Weights of a small mixture-of-experts language model, trained from scratch on English Wikipedia: a variant of Muon for the experts.
Below are experts of layer 3 (counted from 0) of a mixture-of-experts language model. Rows are named router (the router's row for the expert), gate (a neuron's input weights, with its number), up (a neuron's input weights, with its number) and show model dimensions 0-63. Each number is 128 + 24 x the weight over its row's rms, rounded and kept within 0 to 255.
Before each expert's rows: a language model's description of what the expert responds to. This comes from a sample of Wikipedia text that the model never trained on.

# expert 14
What it handles: Double-space empty cells in election and sports tables, plus the, In, The, Preceded, Succeeded at phrase or sentence starts.
router [151 132 136 118  81 125  96 120  95 161 119  98  99 173 129 111 166 151 152 136 152 153 124 108 122 149 131 138 147 129 135  87  67 176 156 129  86 149 144 128 133 138 111 154 118 156 135 124 148 169 151 155 130 115 140 142 152 139  98 107 141 109 112 138]
gate0 [120 117 156 122 138 121 115 140 175 132 153 128 168 146 108 139 146 123 107 123 120 120  89 103 135 146 117 155 106 131 177 120  85 147 169  74 169 145 135 109  75 118 102 157 111 117 161 126 130 168 109 172 124  95 164 134 115 142 123 127  71 125 161 113]
up0 [113 135  67 130 145 139 109 132 121  85 146 120 111 162 127 140 144 138 133 106 107  97 129 102 127 135  82 166 159 140 151 138 132 121 154 111 145 159 154 120  81 144  81 127 112 138 158 147 125 151 151 113 128  93 136 126 172 133 102 138 100 129 160 147]
gate1 [162 148 128 101 115 161 135 125 126 137 169 125 148 169 108 173 137 104 117 129 142 144 110 137 152 112 153 150 100 127  93 123 158 141 156 149 123 127 106 150 170 133 154 123 135 130 102 163 123 119 135 158 185 139 117 132 127  61 182 132 109 111 118 148]
up1 [101  81 124 136 134 119  98  97 161  87 106 159 137  78 147 117 105 118 130 141 117  92 138 166  97 129 130 146 138 125 145 124  89  86 118 109 103 137 126  91  91  99 105 137  83 151 162 156 138 121 140 100  64 156 153 114 136 184  96 134 166 116 162 157]
gate2 [145 168  95  94 135 122 142  88 109 187  96 158 144 164 172 113 143 122 176 106 144 151 133 118 115 128 121 107 116 137 163 163 138 186 133  95 176 134 115 154 126 119  87  96  99 138 150 123  90 109  91 143 117 109 114 111 115 131 115 146 125 119 167 133]
up2 [133 145 143 172 157 190 149 150 138  84 132  92  90  90 103 155 101 102 106 138 110  97 165 146 119 144  96 158 158 134  95 105 129  82 125 164  98 159 106 121 143 143 135 109 133 101  86 143 111 133 197 138 148 142 148 164 133 125 119 145 126 149  97 131]
gate3 [142  85 118 100 110 109 109  83 158 139 101 152 130 142 120 107  80 114 145 164 171 139 131  94 115 116 155 148 174 134 145 153 113 145 161 141 163 116 127 118  90 161  92 118 122  73  98  88 160 127 148 126 149  98 145 127 138 131 165  76 134 131 121 136]
up3 [159 121 153 152 136 128 167 170 160  80 146  80 133 100 140 171 183 114 110  80 154 118 108 128 124 157  99  98  83 108 141 120 156 119 108 162 125  93 135 136 165  95 134 100 141 167 134 114 100 144 146  96 149 140 118 164 110 120 105 143  94 134 120 141]
gate4 [115 133 120 138 116 172 173 116 142 148 134 132  91 140 102  90 169 121 154 108  90 116 109 130 160 168 130 155 137 141 139 153 129 128 119 206  93 117 130 104 124 161 152 106 113 126 113 102 102 135 131 115 123 144  99 157 116 117 136 159  97 123 150 141]
up4 [131 126 120  77  97 114 123 101 135 142 116 117 108 157 165 161 107 118  85 131 122 153 123  89  69 128 156 125  76 115 130 113 119 138 171 118 144 110 106 140 107 126 134 187 151 106 175 139 117 152 157  96 143 123 106  94 123 106 125 124 172 168 111 127]
gate5 [160 141 153 124 120 134 135 131 119 103 125  88 139 185 130 170 118 101 167 150 172 146 151 110 116 167 109 113 167  92 116 144  94 128 131 129 135 108 104 134 116 102 152 132  93 132 159 175 121 109 102 121 166  98 129 101 178 124 121 129 119  65 163  86]
up5 [201 104  82 111 119 122 129 130 114 154  68 112 104  95 105 110 156 112 155 157  95 140 139 144 114 100 151 125 140 129  94 107 124  98 139 119 127 115 107 146 126 134 159 128 137 118 164 146 155 172 151 121 139  98 155 114 115 105 122 126 188 100 161  87]
gate6 [187 117 110 141 138 149 154 102 139 123 108 158 152 117 130 130 102 197 111 130 151 143 125 111 103 140  92 136 142  96 108 139 104 114 151 130 135 149 161 115 109  93 129  97 133 133  95 161 107 102  95 130 175 109 114 177  92 144 137 160  91 140 101 135]
up6 [161 133 117 143 153 143 122 134 104 123 125 168 139 139  99 112 109 155 139 134 151 175 100 117 147 109  98 119 168 111 110 125 124 100 152 141 129 160 150 113 100 127 130 124 100 160  91 126 109  88  70 105 164 133 140 152  88 145 131 135  51 146 151 122]
gate7 [127 112  95 144 112 130  90 131 120  80 131 132 131  85  85 167 154  68 144 139 138 163 146 122 113 134 128 201 162 116 102 110 133 146 131 125 135  83  77  96 113 143 128 137 127 128 105  90 118  98 112 114 128 156 135 119 119 126 113 125 129 118 179 126]
up7 [119 124 147 155 121 126 136 114 112  98 128 149 138 172 130 112 120 137 111 152 125 148  93  89  87 134 130 101 130 149 155  92 137 119 150 149 123 110 178 151 144 135  89 149 103 158  97 127 118 105 128 136 116 118 122 118  95 148 138 144 131 101 122  99]
gate8 [123 120 155 149  79 137 118  96 101 132 132 149  65  98 109 114 120 143 139 135 136 134 116 116 160 146  88 119 143 145 128 120  94 124 114 186 152 131 148 128 131 110 146 149 120 134 106 143 152 123 107 130 148 149 148 105 126  86 141 122  76 125 105 117]
up8 [168 140 121 154 184 120 158 145  79 157 112  99 134 154 134 117 120  72 189 132 134 117 138 110 151 117 136  95 121  97  91 108 159 135 114 110 152 116  91 110 139 154 128 163 153 112 167 142 138 112 142 144 127  90 123 136 132 140 128 146 167 125 133  98]
gate9 [102 139 139 147 134 137 136 139 125 145 148 111 113 139 110  83 173 108 141 142 144 166 116 127 156 149  97 137 145  58 106 167 117 107 114 155 128 105 148 159 118  83 149 118 182  93 155 144 155 132 131  86 140 124 147 130 110 111 123 144 157  90 131  96]
up9 [140  80  84 157 124 128  61  88 143 115 105 143 133 137 109 139  75 116 127 145  87 132 150 154 101 134 117 153 107 146 132  77 137 149 131 118 164 114 100 139 108 140 127 167  80 123 120 147 129 154 101 156  84 152 149 166 132 149 165 144  88 152 128 135]
gate10 [137 146 164 133  95 135 148  94 171 175 161 109 150 136 143 122 130 140 151 114 112 143 154 136 162 150 148 126  97 118 126 135 102 101 128 135 118 142 127 150 120 122 145 110 104 120 131 131 128 117 110 120  82  79 121 134  99 134 134 120 107 124 143 133]
up10 [132 130 105 100 113 130 113 142 155  87  90 127 147 118 135 131 169 105 115 132 111 123 157 144 109 131 125 111 130 158  81 126  90 135 153  99 117 123 102 134 108 111 133  94 122 146 123 145 131 116 123 138 123 180 132 149 180 157 124 114 107 135 135  76]
gate11 [127 144 131 107 136  88 136 109 136 126 145 142 135 110 131 152 119 123 127 163 128 136 136 118 165 109  99 123 119 103 138  97  90 143 119 122 120 146 141 117 112 138 123 138 119 131 153 136  88 117  89 150 145 142 141 117 139  84 157  76 166 122 108 117]
up11 [147 126 117 155  91 103 139 108 158 129 177 104 103 116 175 145 133 125 160 173 139 149  90 121 190 131 103  93 124 123 123 129 132 129 113 123 129 128 120 145 110 144 106 137 115 111 139 133  86 102 129 117 149 132 166 135 173 120 151  97 119 160 123  76]
gate12 [ 89 126  97 152 124 114 135 128  90 153 141 147 105 150 130 101 155 172 132 155 125 120 126 135 150 151  82 148 130  84 107 136 134 103 120  98 145 135 104 125 114 146 117 147 154 138 115  79 118 129  88 105 170  90 108 119  93 136 126 159 127  98 107 154]
up12 [139 146 141 148 153 111 133 137 161 152 132 111 166 124 119  95 119 100 143  98 121 100 123  95  89 113  93  86 136 116 129 107 125 129 133 124 177 101 156 141 134  98 105 141  99  98 139 186 186  95  77 138 110 167 112 132 113 105 171 130 128  99 146 146]
gate13 [109 107 146 107 129 124 171 102 114 132 175 122 117 134 124 127 123 119  79 106 110 132 113 126 101 102 138 159 146 146 114 152  91 111 116  92 165 150 110 186 114  95 132  99 138  94 113 109 103 154  96 147 124  95 174 112 128 119  97 163 132 139 180 155]
up13 [142 116  94 125 138  99 111 157 151 147 161 117 121 148 133 133 155  73 155 151 154 121 138 165 153 106 108 135 153 139 152  97 111 185 137  63 109  79 150  71 104 115 145 167 145 112 117  93 109  73 129 113 123 172  94 137 133 126 111 152 148  85 115 125]
gate14 [166 110 138 115 145  96 189 141 134 143 104 124 114  80 121 174 135 165 120 134 105 140 114 133 112 143 122 111 110 141 110 155 127 131 165 100 144  88 155 134  99  89 136 136 112 130  99 101  83 102 125 120 121 143 107 129 119 104 145  86 181  91  94  97]
up14 [ 96 128 132 164 162 188 129 108 153  97 163 193 119 118 158 126 133 116 134 138 128 108 114 115 151 149 146 152 135 128 124 119 112  94 108  94 138  91 148 150 178 114 149  87 163 121 111  86 135 110 128  95 175 118  73 131 131 133 113 130 130 112 133 140]
gate15 [139 164 141  92 107  87  79 194 126 149 132 109 116 133 142 158 119 137 103  89 126 130  78 155 140 131 100 167 111 146 148 102  79 111 139 126 123 138 113 176  92  97 128 105 138 117 157 167  78 116 158 152 108 126 131 128 146 153 141 149  89 104  94  97]
up15 [167 111  94 158 100 114 151  80 114 107 125 138 154 135 133 152 134 138 176 128 107 167 168 145 115 134 110 126 105 127 152 124 136 124 105 118 129 130 112  90 163 175 145 173 119 117 106 108 138 150 136 130 141 115 137 144 145 101 126 125 191 123 155 143]
gate16 [144 150  48 158 116 122 110 122 117 141 138 117 137 114 150  90 113  89 128 147 155 152 115  76 115 110  95 144 175 121 110 124  87 106 151 130 126 155 153 112 121 136 148 126 129 106 170 111 108 118 134 130 102 138 167  98 181 128 114 124 107 103 153 124]
up16 [123 140 123  83 176 115 139  94 164 115 109 148 118 129  82  54 173 133 176 131 191  82 113 114 104 107 156 152  96 134 149 127 138 148 126 131 113  94 115 157 139 100 132  97 108 114 135 111 102 123 132 123 197 146 127 163 116  95 120 142 105 114 129 125]

# expert 37
What it handles: The determiners the, The, his, their, its, her, this at phrase starts, often after of, in, at ("At his death").
router [123 144 135 140 141 112 122 130 116  97 150 167 150  97 156 104 134 158 126 123 119 127 157 148 129 119 171 149 147 133 119 156 143 130 150 122  98 120 135 128 122 114 139 106  93 137  88 100 169 122 139 126 133 139 123 123  96 147 130 148 148 133 125 138]
gate0 [ 84 140 172 158 119 181 144 171 138  92 129 108  89 106 108 172 123 174 165 153 127 100 116 124  99 140  89 143 152 125 127 129 132 108 144 119 144 123 143 122 153 152 111 155 126 118 115 143 102 112 190 112 160 129 168 143 140 136  90 123 127 147  83 127]
up0 [149 113 192 112 129 141 126 134 130 148 140 130  86  96  81 144 120 172 190 121 111 105 127 153 108 131 126 112 140 116 152 141 127 116 144 121 159  99 138  94 132 143 111 150 141 147 134 120 108 121 119  82 163 159 156 177 114  94 109 127 136 127 124 108]
gate1 [141 112 115 121 133 113 141 143  78 136 155 141 126 137 124 157 111 124 101  93 119 137 123  93 120 104  98 137 132 156 148 109 179 149 141 132 121 127 162 164 108 131 111  91 112  58 145 119  92 148  93 132 107 151 157 154 109 100 131 154 145 109 127 122]
up1 [112  97 111 131  99  91 140 146 131 112 121 116 157 124 114 116 122  99 113 112 146 159 174  90  63  65 107 145 126 104 189 107 138 133 152 144 124 125 179 128 120 123 119 176  93  88 134 151  88 152 153 148 129 165 139  94 147 117  95  94 124  97 113 172]
gate2 [118 166 132 164 156 121 117 124 128 107  98 136  87 140 107 124 117 128  88 147 152  89 116 143 159 141 119 127 152 152 152 107 118  85 133 133  90 130 123 169 142 138 108 101 122 160 105 156 143 147 181 111 127 138 166 127 103 128 136 127 133 128 109  83]
up2 [134 101 132 119 132 124 141 130 157  99 213 131 121 130 160 116  93 125 154 139 107 161  92 112 132  69 154 116 129 147 140  96 132 128 141 127 113 136  56 126 121 177 131 136 157  54 133 116 111 128 148 129 174 160 133 118  91  71 135 148 155 149 151 121]
gate3 [ 95 157 120 109 121 127 123 126 128 122 108  90 130  99 137 156 141 167 121 131 165 152 135 131 169 109 119 119 158 104 146 106 129 149 144 161 148 113  86 122 136 167 134 183 102  97 120 129 114  67 121 111 101 153 137 130 160 130 130 128 109 114 129 121]
up3 [149 132  88 147 111 132 107  94 115 103 108 114 159 125 138 134 145 102 131 138 166 160 151 105 136 124 112 146 116 121 131 126 104 146 136 145  94 150  95 140  95 108 156 165 142  98 123 169  97 149 123 165 126 135 129 151 131 133 141 134 165 101 111 101]
gate4 [117 148 126 135 131 169 118 159 108 104 164 144  88 129 169 120  81 141 146 146 165 148 142 154 161 183 143 111 124 104 124 126 137 104 137 113 130 186 141 159 126 101 135 139 141 176 141 143 103 129  78 121 122  98 113 149 150 104 133 140 121 104 107 157]
up4 [140 125 136 119 102 107 176 112 138 132 124  99 130 113 130 151 152 125 107 119  96 131 136  98 127 136 131 136 134 171 142 146 141 129 101 174 136 132 110 111 158 153 109 132 124 141 111 164 123 127 159  82 146 186 142 147 124 204  71 121 114 146 168 147]
gate5 [124 106 148 131 131 125  78 112 128  96  72  94  90 150 154 100 155 132 122 112 129 137 182 130 127 122 137 153 146 129 143 150 121 145  78 112 138 121 118 142 169 112 156 141 112 125 127 147 141 106  97  99 146 171 133 126 167 139 143 156  78 139 115 108]
up5 [165 112  92 141 112 136 127 138 120 144 132 120 157  94 122 131 114 104 109 170 148 100 140 135 125 108 120 145 124 137  93 131 146 105 102 119  97 138  84 142 142 126  99 143 116 139 119 157 110 116 118 123 125 141 121 119 203 137 119 156  49 137 133 130]
gate6 [146  70 102 115 118 155 101 141  91 136 126  97  95 152 116 125 144 124 139 151 131 126  69 127 144 191 142 114 130 138 120 126 119  64 118 163 121 144 101 145 147 125 171 144 160 119 177 139 116 121 150  94 169 115 166 118 146 142 130 137 122 108 121  93]
up6 [ 83 131 105 117 105 134 127 142 154 144 110 144 138 124 143 165 149 116  90 103 149 102 166  93 114 116 133 123 125 128 121 159 123 149 118 171 132 186 146 135 150 101 108 116 133  91  87 122 112 149 130 133  88 138 118 117 148 140 125 175  89 106 138 139]
gate7 [138 142 118 146 137 137  93 123 143 129 114 165 134  85 140 134 103 138 113  64 125 111 148 155 152 104 140 143 110 152 107  99  82 132 103  70 124 131 115 108 120 114  78 118 109 119 182 153 111 163 143 168  85 154 154 100 111 144 141 144 162 162 141 121]
up7 [131 125 128 132 118 124 143  86 149 125 147 170 154 118 160 205  85  79 196 109 119 136 125 124 120 122 127  79  94 137 119 167 110 132 124 102 123 174 129 126 133 137 124 103 103 118 121 131 136 135 118 154 133 136 163 153 160 119 125  96 179 128 132 158]
gate8 [108 148 124 132 109 165 144 111 153 132 143 148 115 147 172 130  95 163 150 139 107 143 138 140 132 139 139 128 145 138 143 175  96 111 117 140  81 162 122 141  94 131 128 146 148 107 115 137 104  94 108 136 166 122 173 114 103 122 127 100 142 101 120 143]
up8 [154 117 136 130 181 110 161 147  92 126 134  95 115 104 119 109 150  80  98 150 106 128 113 118 131 124 128 141 112 125  93 100 147 145 149 105 170 132 145 121 152 142 138 118 118 131 153 113 133  96 156  99  53 136  96 149 168 130 129 114 115 126 122 105]
gate9 [118 127 108 100 159 141 103 147 139 130 144 141 124 156 161 115 142 154 136 185 136 117 111 100 107 150 129 135 121 143 113 122  67 184 129 148 146 157 105 147 108 104 115 104 181 127  78 148 138 104  69 154 147 141 156 134 161 132 124 149 143 116 131 120]
up9 [110  95 165 133 123 148 111 143 169 130 142 135 120  88 107  79 120 129 106 118 117  95 150 157  89 175 137  93 134  81 154 101 125 105 113 130 124 147 130 168 158 136 110  93 130 169 133 124 118 142 163 141 142 117 155 131 133 150 123  95  73 142 134  86]
gate10 [ 96 139 139 125 139 136 136 117 134 173 139  96 139 107  93 131 144 109 143 119 122 128 145 148 139 172 140 122  97 136 152  84 143  99 128 146 104 176 134 144  86  86 140  58  85 112 152 101 128 121 118 108 150 137 104 157 129 166 131 137 132 141 102  75]
up10 [113 142 146 159 144 107 145  92 169 141 155 114 131 120  97 102 121  82 145 184 131 125 160 170  79 125 145 124 132 143 188  60  96 129 130 115 135 164 129 175 113 131 129 150  97 107 126 163 114 112 152 122 134 121 126 106 133 146 145 203 143 175 173  63]
gate11 [129 105 124 118 126 127 128 130 146 140 144 139 129 122 144 138 106 173 144 164 134 186 153 130 150 140  98 124 118 118 107 108 119 116 160 102 124  96 160  82  88  65 124 119 140 109  87 154 129 116  95 122 140 133 128 164 139 171  95 103 150 121 183 137]
up11 [128 134 130 101 114 122 123 146  96 154  99  94 114 126 147 112 138 158 188 127 160 117 116 155 124 152 120 107 150 153 139 128 139 108 110 132 108 119 132 127 140 143 147 143 111 110 142 122 142 132 161 141 200 122 149 152 161 121 125 138 119 132 133 150]
gate12 [125 147 105 107 140 129 117 134 123 147 120 127 130 135 114  98 161 129 139 149 137 133 164 128 147  86 173 180  89 133 120 111 144 145 162 169 156  88 115 114 119 174 126 132 128 105  99 117 171 114 115 145 132 118 128 166 117 141 127 170  95 178 127 127]
up12 [145 170 134 120 182 117 130 130 145 128 134 123 109 162 110 163 152 119 186 136 130 138 128 128 106 122 132 167 124 158 160 137 134 105 165 153 140 111 142  97  66 150 136 137 128 113  67 109 135 125 131 114 116 159 110 131 103 168 146 157  91 159 126 164]
gate13 [140 127 112 157 143 117 131 101  96 109 164 105  86 134 110 103 133 142 100  90 142 116 143 124 132 134 142 132  99 140 154 107 150 110 164 134 131 121 145 181 117 139 144 133 128 154 133 106 104  91 135 132 125 122 101 128 139 116 124 116 124 165 130 116]
up13 [ 82 169 113  86 139 109 142 193 105 137 107 162 161  78 132 103 130 133 135 154 129 146  93  98 140  94  77 138 180 165 117 156 105 126 108 145 113 146 142 130 111 114 111 110 108  94 113 125 148 144 157 159 140 106 102 124 111 156 105 103 116  90 117 137]
gate14 [167 109 190 118 129 162 157 144 121 144 139 128 146 123 116 124  89 158 107 133 151 164 106 149 127 142 105 127 141 115 130 151 146 143 138 138  91 151 122 135 193 124 134  91 114 160 146 116 141 143 134 155 107 127 153 125  96 107 103 150 119 142 141 157]
up14 [141  75 125 111 175 131 147 114 121 148 105 112 125 136 118 134 118 111 102 113 111 147 139 121  97 142 119 164 152 139 144 141 134 108 131 112 109 131 107 126 150 120 162  86 169 134 140 129 159 113 126 150  99 164 153 128 160 115 141  71 120 140 160 145]
gate15 [152 139 146 152 149  95 116 137 135 123 166 109 141 132 139 160 145  87 123 112 125 101 119  84 134 140 118 149 149 128 120 126 131 161 101  79 124 119 140 111 151  96 141  99 124 141  83  74 104 120 140 135 131 135 145 130  92  97 129 124 134 151 122 115]
up15 [125 119 122 134 110 161 133 163 151 117  96 134 139 155 107 134 115  80 149 141  91 139 104 176 154 105 122 116 114 130 114 125 116 174 158 113 132 115 145 123 120 140 136  89  85 117 166 130 145  85  97 147 107 108 146 129 137 158 131 121 104 154 128 112]
gate16 [156 123 126 159  90  97  99 139 167  95 125 129 118 115 127 117 126 125 177 182 141 127 152 131 159 144 134 122 143 171 122 113 109 125  92 177  95 141 133 117 114 123 145 129 136 103 104 125 120 104 109 111  68 116 104 178 177 121  92 158 125 107  92  99]
up16 [119 117 139 115 148 158  80  98 149 103 124 140 106 107 133 117 154 122 104  79 107 123 108 103 152 130  89 143 157  90 106 139 107 133 121 151 118  98 164 114 141 126 168 127 133 196 117 131  95 132 175 152 164 117 144 121 148 127 156 107 140 134 142 114]

# expert 9
What it handles: Mostly a and an after is, as, was, had, often in census text ("had a female householder"), plus km and %.
router [148 165 118 137 164 100 152 122 112  91 141 137 114 139 137 151 114 128 126 167 139 112 158 148 144 170 124 158 149 174 168 105 164 113 116 155 149 152 144  70 106 137 129 136 131 138 149 154 108 190 148 139 145 105 121 105  99 121 181 123 116 133 144 171]
gate0 [121 132 144 136 117 164 117  89  69 130 135 114 134 182 194 123 168 137 111 119 107 100 118 121 110 161  97 160 109 164 128 127 141 100 105 157 113 117 162 147 107 143 129  90 142 126 132 128 135 118 114 143 166 143 106 110 152 147 148 122  99 173 148 145]
up0 [133 151 106 120 138  83  90  95 116 172 128 103 123  91 123 123 116 104 154 125 146 145  93 109 159 157 161 119 122 109 174 140 132 162 157 146 114 109 126 135  97 117 117 101 137 114 127 115  87 166 164 128 107 131 131 178 112 155 142 149 139 172  77 104]
gate1 [133 182 101  92 123 156 154 109 124 128  90 127 144  95 104 120  89 153 141 103 109 134 128 164 153 110 148 130 169 154 116 118 135 139 127 139 118 154 157  97 182 109 108 118 161 108 114 142 166 123 106 142 134 104 143 130 121 121 150 128 173 128 110 140]
up1 [ 85  98 159 120 115 162 124 124 123 137 145 150 113 139 135 158 145  74  75 155 130 104 118 119 107 109 156 120 126 148 140 121  77  81  80 148  88 112 134 127 127  85 111 123 123 137 142  94 151 139 108 136 130  98 118 150 131 134 134 114 123  90 147 150]
gate2 [144 134 106 101 140 126 138 160 127 124 116 159 123 155 113  94 104 152 157 166  93 120 139 138  81 146 147 113 137 134 136 158 126 154 118 148 133 117 117  55  98  98 150  70 141 137 148  89 141 117 118 127 143 122 103 129 124 171 116 123 127 114  99 163]
up2 [ 93 132 146 141 117 144 155 150 119  92 110  94  92  95 113 123 148 176 144 139 158 122 146 113 115 102 165 119 110 145 180 142 164 150 122 138  88 142 170 124 127 171 112 107 147 140 111 124 113 139 112 107 152 108 127 151  74 134 132 155 152 147 145 144]
gate3 [141 136 113 160 135 128  83 123 136  85 130 147 137 156 163 172 124 108 111 128 147 131 102  86 118 152 153 132 153 116 135 108 120 148 120  81 136 126 116 161 117 119 114 106 134 125 144 133 131 145 125 127 134  85 166 137 113 150 126 148 167  95 121 120]
up3 [158 121 135 146 132 130 170 147 118 149 157 133 142 160 114 161 121 117 108 125 147 103  88 124 158 122 145 103 124 110 111 100 152 173 127 102 132 113 140 124 149 144 125 124 146 185 140 121 152  90 118  82  92 161 120 131  98  95  79 149 147 161 138  98]
gate4 [116  92 106 167 145 100 158 123 179  99 138 126 118  88 115  84  75 144 102 133 172 125 158 139 128 146  97  66  98 103 169 160  92 151  97 139 150 152 145 160 137 154  76 120 141 115  92 176 117 121  88 178 138 135 148 106 138 125 122 150  68 148 146 143]
up4 [142 138 153 130 127 107 127 118 103 163 151 151 113 110 135 141 135 130 144 154 110 102  93 107 143 169 168 152 153 160 120 145 126 117 145  95 135 149 161 129 142  97 137 127 118 117 162  99 151 150 142  98 130  97 129 135 133 122 139 117 163 119 135 139]
gate5 [156 142 167 113 119 107 135 103 146 136 152 157 137 142 150 128 163 123 153 146 154  85 123  70 129 139 160 103  77 133 111 130 127 196 156 148 178 145  85 131 126 120 104 120 163  79 106 134 106 111 131  99  74 147 142 148 131 112 113 148  82 132 139 130]
up5 [110  92  95 154 147 129 132 136 121 112 129 117 105 103  87 177  86 140 118 155 135 147 124 151 111 119 122 119 140  85 146 112 158  77  97 133 110 120 123 112 120 100  91 147 114 150 161 145 123 108 146 179 146  94 138 157 126 118 118 127 116 149 130 128]
gate6 [130 111 133 123 158 126 109 104 134 160 170 137  74 133 149 114 138 144 104 147 120  93 126 110 143 149 144  91 128 114 114 124 132 133 137 157 102 146 139 142 118  85 105 111 137  99 129 132 141 117 131 140 177 118 122 120 154 130 149 171  98 131  85 166]
up6 [132 136 173 144 102 138 150 114 114 106 130 135  93 116 161 176 110 107 155 150 116  83 119 109 103 124 142  73 118 100 100 142 146 152 126 131 121 163 116 151 142 112 115 129 124 138 115 106 158 139 163 128 119 117 122 122 146 124 107 143 139 140  76 124]
gate7 [134 149 106 122 137 126 133 123 138  94 130  91 120 131 171 125 120 133 134 164 100  81 131 115 159 109 122 165 140 158 136  96 131 144 110 116 155 114 101 129  99 108 155 100 133 128 112 131 106  90 123 100  85 127 157  96  84 139 118 116 134 146 151 100]
up7 [131 140  98 140 130 151 189 124 127 121 115 106 126 124 204 124 107 135 125 128 109 106 120  96 129  84 119 176 118 177 142 129 103 124 132 154 131 120 129 104 113 143 153 128  86 110 140 130 165  97 143 101  84 113 112  90 106 149 105  71 136 116 139 127]
gate8 [136  80 123 112  75 115 135 133 104 108  95  95 114 149 180  86 111 125 155 113  91 129 129 127 158 126 123 134 118 126 164 129 141 113 108 171 154 162 117 101  95 144 158  97 148 127 109 160 105 129  94 107 140 162  89 141  81  82 144 115 150 127  91 136]
up8 [121 129 148 138 156 138 132 105 133 138 152 127 133  73 138 106 139 101  56 116 177 130  99 122 165 121 110 127 146 194  61  93 122 128 114 151 120 150 154 118 124  82  77 129 135 157 141 138 162 128 123 126 103  95 107 139 159 111 154 145 106 128 135 121]
gate9 [132 138 150 138 139 151 156 191 159 127 128 136 118 147 131  67 168 157 142 148 133 126 127 101 121 121 124 149 135 105 134 148 113 150 191 110 147 115 128 132 134 108 113 131 138 149 120 197 127  94 110 116 111 140 120 136 134 140 122 128 125 160 126 128]
up9 [118 118 116 163 151 137 107 123 107  88 127  83 118  97 124 129 155 144  71 107 114 116 142 138 103 154 145 101  91  83 132  76 158 125 121  84 154 144 116 165  94 159  82 116 107 148 102  91 139 142 124 139 157 125 102 138 123 129 106 115  81 146 166 155]
gate10 [113  91 140 120 150 127 155 119 146 132 103 153  98 128 118 110 135 135 143 122  97 139 109 115 142 170 104 165 161 121 122 118 159 128 120  94  88 129 158 126 185 151 151 151 148  71 122 136 144  98 173 101 134  60 118 147 120  86  88 180 143 194 139 112]
up10 [152  91 118 104 165 152 151 158 119  99 124 130  87 154 170  94  86 128 117 156 153 140 150 157 133 104 103 163 111 132 133 104 158 110 115  87  82 125 156  98  73  97 134 142 156 145 129 136 139 123 137 144 160 146 109 147 108  75 135 141 158 146 144 108]
gate11 [179 138  95 134 103 170 120 141 139 163 145 112 151 123 117 132 124 166 179 102 127 125 126 101 132 134  82 108 149 161 141 150 129 142 163 123  97 134 130  97  90 122 108 120 166 157 144 118 133 106 124 136 125 136 131 117 155 156 126 103 120 125 104 170]
up11 [123  88 140  90 151 108 110 144 157 167  99 148 145 145 156  91 132 114 152 186 110 102  72  88 153 131 114 106 122 131 123 131 123 150 145 148 142 128 131 130 159 100 133 109 113 130 127 161 139 154 143 159 161 124 100 140 149 137 113 144 106 147 146 150]
gate12 [178 141 145 149 144 121 112 102 113  90 155 133 135 166 117 131 139 118 140 113 133 114 122 138 113 125 150  97 134 166 144 150 102 116 130 121 171  90 109 153  71 102 118 133 142 114 116 186 127 129 109 113 140 137 142 110 125 110 117 139  74 141 133 158]
up12 [114 131 168 120 145 107 139  87 139 122 161 102 146 187 118 143 148 119  87  90 146 102 120 142 125 151 164 139 106 113 131 151 105 121 130 106 142  99 116 156  86  92 143 183 117 120  78 164 135  73 114 124 115 108 103  87 138 137 111 149 112 175 140 136]
gate13 [156 178 112 116  98 120 132 152 121 135 127 123 101 149  99 148 124 164 156 129 152  95 168  85 142 115  87 170 131 170 134 176 123 129  66 155 121  68 131 122 109 144 148 140 135 137 130 111 105 125 146 136 141 150 115 138 121 159 130 128 118 129 161 116]
up13 [134  85 130 147 147 146 157 121 147 108 141 128 122  81 149 126 154 116 109 132  70 142 120 169 130 132 111 140 110  79 112 131 147  95 137 122 156 152 161  79 142 134 146 187 103 120 127 115 164 136 117 139  74 148 140 111 161  83 148 127  68 127 100 148]
gate14 [115 138 169 136 135  93 144 184 160  87 198 137 116  77 130 153 122 114  98 147 110 113 143 141 139 152 145 158 114  73 151 139 143 156 124 125 143 109 114 108 117 113 147 126 127 127 201  81 120 123 141 143  64 119 133 108 132 146 140 100 116  98 139 139]
up14 [144 135 159 111 125  97 154 129 130 114 122 117 128 136 140 141 133 150 101 131 140  87 143 113 117 117 135 118 151 170 181 118 115 149 157 147 131 158 119 135 114  85 170 156 119 107 108 150 144 147 141 132 128 113  95 152 127 126 202 145  98 142 110 103]
gate15 [144 115 112 111 171 145 143 116 144 103 155 154 105 113 129 137 134  91 146 104 152  91  94 106  99 143 118 116 120 123 133 104 143 122 121 117 146 141 132 131 152 143 125 165 105  77 118 133 122 153 107 161 102 130  90 135 130  71 125 141 122 173 120 152]
up15 [147 106 154 145 121 156  98 127 145  80 166 199 155 151 142 134 132 149 109 123 139 123 132 108 126 112 117  95 159 110 120 103 132 108 146 149 142  97 133 131 168 146 124 141 105 118 146  97 148  99 122  86 139 151 142 134 117 115 146 128 131 130 122 121]
gate16 [155 110  86 134 153 119 118 113 153 134 121 103 164 130 102 125 140 165 135 128  86 161 136 128 136  90 145 176 155 112 174 130 138  83 136 103 124 155 131  99 130 174 134 109 116 103  98 107 113 131 118  97 160 151  89 125  83 109  98 127 126 131 165 164]
up16 [124 155 133 113 120 133 131 129 124 127 125 134 100 108 140 110  59 150 137 123 115 177 163  66  82  90 100 102 127 121 145 109 112  66 125 135 115 158 131  97 121 107  79  98  95 163 135 123 126 140 116 185 130 142 135 108 123  99 111 132 111 103 134 111]